Below are experts of layer 10 (counted from 0) of a mixture-of-experts language model. Rows are named router (the router's row for the expert) and show model dimensions 0-95. Each number is 128 + 32 x the weight over its row's rms, rounded and kept within 0 to 255. Numbers have three digits each.
After each expert's rows: "comes before" lists some tokens at least twice as common just after its tokens as in all text. This comes from a sample of Wikipedia text that the model never trained on. Tokens count by the router's weight.

# expert 20
router:196138170157133084129124091081134131131191125106150089130172158123167136146153176102112109090087133131060072105194156118180136093187164127110106118167150087140168115115176048114125165079167108176105131150159097137151180131081165140095105164135141117131073146169116099081113181144079146127
comes before: ".", " |", "–", ",", ";", "0"

# expert 2
router:152141150197112091112077152086165136099135170115182135166184145127149126165181115114156087100117142128130082106177135116153072080174175105120137148135122115149131092097128076110166159077198113151108186124211090156100201115091130124106131141178141120144116176102116118093089161099075170105
comes before: ".", ",", " of", " and", " in", " for"

# expert 27
router:160154143151119094086061133142159111133114128085171106145159147110128117189108102102095132097138122101123104122167123134177131079179128114115133118135156144164141131124157124107139157099175122136097153145152128169117168100101152068069146154183172097168095132138077083088082108120059144128
comes before: " the", " a", " his", " its", " their", " an"

# expert 1
router:164138135130139066127131121084143144078174162127154068117184142088098138194139093090099118119090096119092070142158140147203107066153125133118120129168122087136163125107155123098131130086165102160100167135222164158105184108121155124141100164192106081138126172124101097098070150150118122116
comes before: "\n", " (", ",", ";", " –", "\n\n"

# expert 12
router:153059123187139095077110112096159174081163170095105069091154174076141129097176130135102141098094114104139071137155115107181096069147148087126167162078149147156109173103122114083178142136142082149070173091121117145104161127099155068126106113134182125127096165130102112107050126146073134171
comes before: "\n\n", " The", " In", " He", " It", "5"

# expert 29
router:138096189133131100121109126074142128078145116152150112128161139122135140193168114132141094091142129129078064055164142131151093078188199130094103116126109090130136155097189102132137159048126131168064197100150117157119176094088142107128137165155204130157107166122093135077086128170092133111
comes before: "s", " of", " and", " in", "'", "ly"

# expert 30
router:150204190129145088171100129101156189082153162092130060104131149117125163148173147123068119130126138074088108085134129138156074078142123178121147127154146064158170141084153136062170118068126118176116178146186109116103146106118199112108194173173166089128139172131134114095147124167108142137
comes before: " |", ")", " (", ",", "r", "–"

# expert 35
router:159119146116154117093116097075146145080148124152167088153129150113181112135165127119103050096133083132135073097180110096143082089174163101126165182136126127142145135103132119061150123090190142124097152148136138156156192094107154131115119139138163095163135133095075144077113169137116196110
comes before: " of", " is", " are", " was", "\"", " were"

# expert 16
router:157109149088111073135120133081131112082169122116188086084150145132153140149136123126114095111156091092161113123177148145181115111150186127168158154104151095176200112110121091132186147087189102153142149156139072156113147075133161127134077165150150087145102106119060105082123125122078189137
comes before: " the", " and", " he", " was", " which", " but"

# expert 26
router:184143131112139106169085144135182189074158160110176124131189152140170145113135081114114094120114114078093082082194153092191113118116152116111085127082132085152122132107166100106144131104166095143150165135208124136147140106095211119122110172173136118108104172108097103144104114117055156129
comes before: " |", "|", ";", "%", "–", ")"

# expert 32
router:131136151125110109095103136109184135119150109132175100160141174099126094138166107150127103121140083075127099051133084128167081121198138099124118129132143157148163195081147114135176133099118112196141116125168121146110134087110132107130138122201193052140095129126085114109077142089076179083
comes before: " the", " be", "ing", "ed", " a", "s"

# expert 13
router:182156138148160054068140114075125191100174145130157141128190159101167128169165103117080141098093159078052106089175122125142070101161143132078112139134124096171154174087096133152111174104147064127083195149149149130113140106095146144133087145165193130148131199141135120111127177134092120175
comes before: "\n", "°", "′", ")", ".", " ("

# expert 37
router:133123162181098111119144113098169145116130101074149053111155123110179134180149139125072124045106128083072094129163114132106096047126144134115149151104153091130174107054156108121148129073159130144122166154161101131092207139101169119140137184164148087143116179150089164108095131145083143172
comes before: ",", " |", " (", "'", " and", " City"

# expert 31
router:153179141146130076145140073094179175106108146158147093099133135123176100210201109095096096124163125124134037122124092120146096075163130131077178163136158088121134137067109113100135134102137106149102149124182169132138150124139181142147113160126164110165161152127065113130139120077095154111
comes before: ")", " =", "=", "–", "\n", " /"

# expert 25
router:161123148139166129125112099115186179102123098098142129137167166093135143123217177070114074136099085109093053119155127154143096096116169106142166092127174093166166118094117116161175133066139130135113190154210131114142127117087146104132116173131164098112105200155074117068117099126119179130
comes before: " |", ";", " (", "y", "d", "w"

# expert 8
router:186125119103159097140142144085093164101155081157153060107119181107127114186136182089107128111146120124069151045120152102157124124169153134100120131102162111113148158108144113110162141083088086145077161152181176116157154155152144127125075112141138080095111182142097095113086122093107141117
comes before: ":", "-", "″", " by", " name", " information"

# expert 17
router:187121157101160131095113089153178133096131134141151050094159167080143106128125184160115107131152127117100111099165091103182126123149170127085184145124152123095134126127123064121181153138154061152126157139145099147103210131141127139076122164220157076140131122160081087120119129117070147112
comes before: "|", "-", "  ", " \"", " Total", " The"

# expert 9
router:148142218147112062097098167086105131104145126086203111085122215063141129116166094112054096142171139101112080103188112164167110091178136094115103137135133121178094170105132081087169131090142137132155155176156150202134178099100188071088122094153121110146108143115104107130097126126072163106
comes before: " to", " in", " by", " as", " on", " with"

# expert 6
router:148152116131140076136096113098149178091128130121152107137154155123120120173128140107130113114108105089084107126122108115140037079198160122129151115163160122150151149107139095078147149094155120145089172144140111163120176150135140139139187172181176102184121159145092152107095128123065162091
comes before: ",", " was", "'", " of", " is", " and"

# expert 38
router:148138196125135053082112116035158157071097108155179120121118162126164148154187176151099068136136109123092097083169081105128116121147134118111131130131156108148155145116171080106163134090144153134120170131174087131121160132062145121118190118184197117130132134152127125078102164156066130110
comes before: "s", " of", ".", ",", "ing", " and"

# expert 39
router:178132145117150109137076098042182123109195140146139134158166148096140162141115132129139089129097105075136078121107095100217110093177143103088125135134152135117132160125133116113186160117127086135102137137143110135108140138101196138121097197153168081143144122155105109109123196133052117122
comes before: "\n", "  ", " 0", " 1", " 2", " 3"

# expert 33
router:140103141141131113137143148097118242100158167087146071110175189115160134166143136142104119133143122098060107120181072090200135102175165068129170176102155108141162218112129081067161154128143137147096114153138108168092157140096166097087109191137163092131072146137138123094128158113100179123
comes before: "=", "-", "The", "\n\n", "In", "|"

# expert 0
router:105183210117117106081151110066138193064174128055107107141148152092153146164141120145118123089171132096127102111143126092169078075145161136089104119142126055151152148120133124132114150114131111099119163142156115127132180134089188132142144170143127124115082130103118115121132199122125142105
comes before: "-", "{", "2", "1", "0", "}"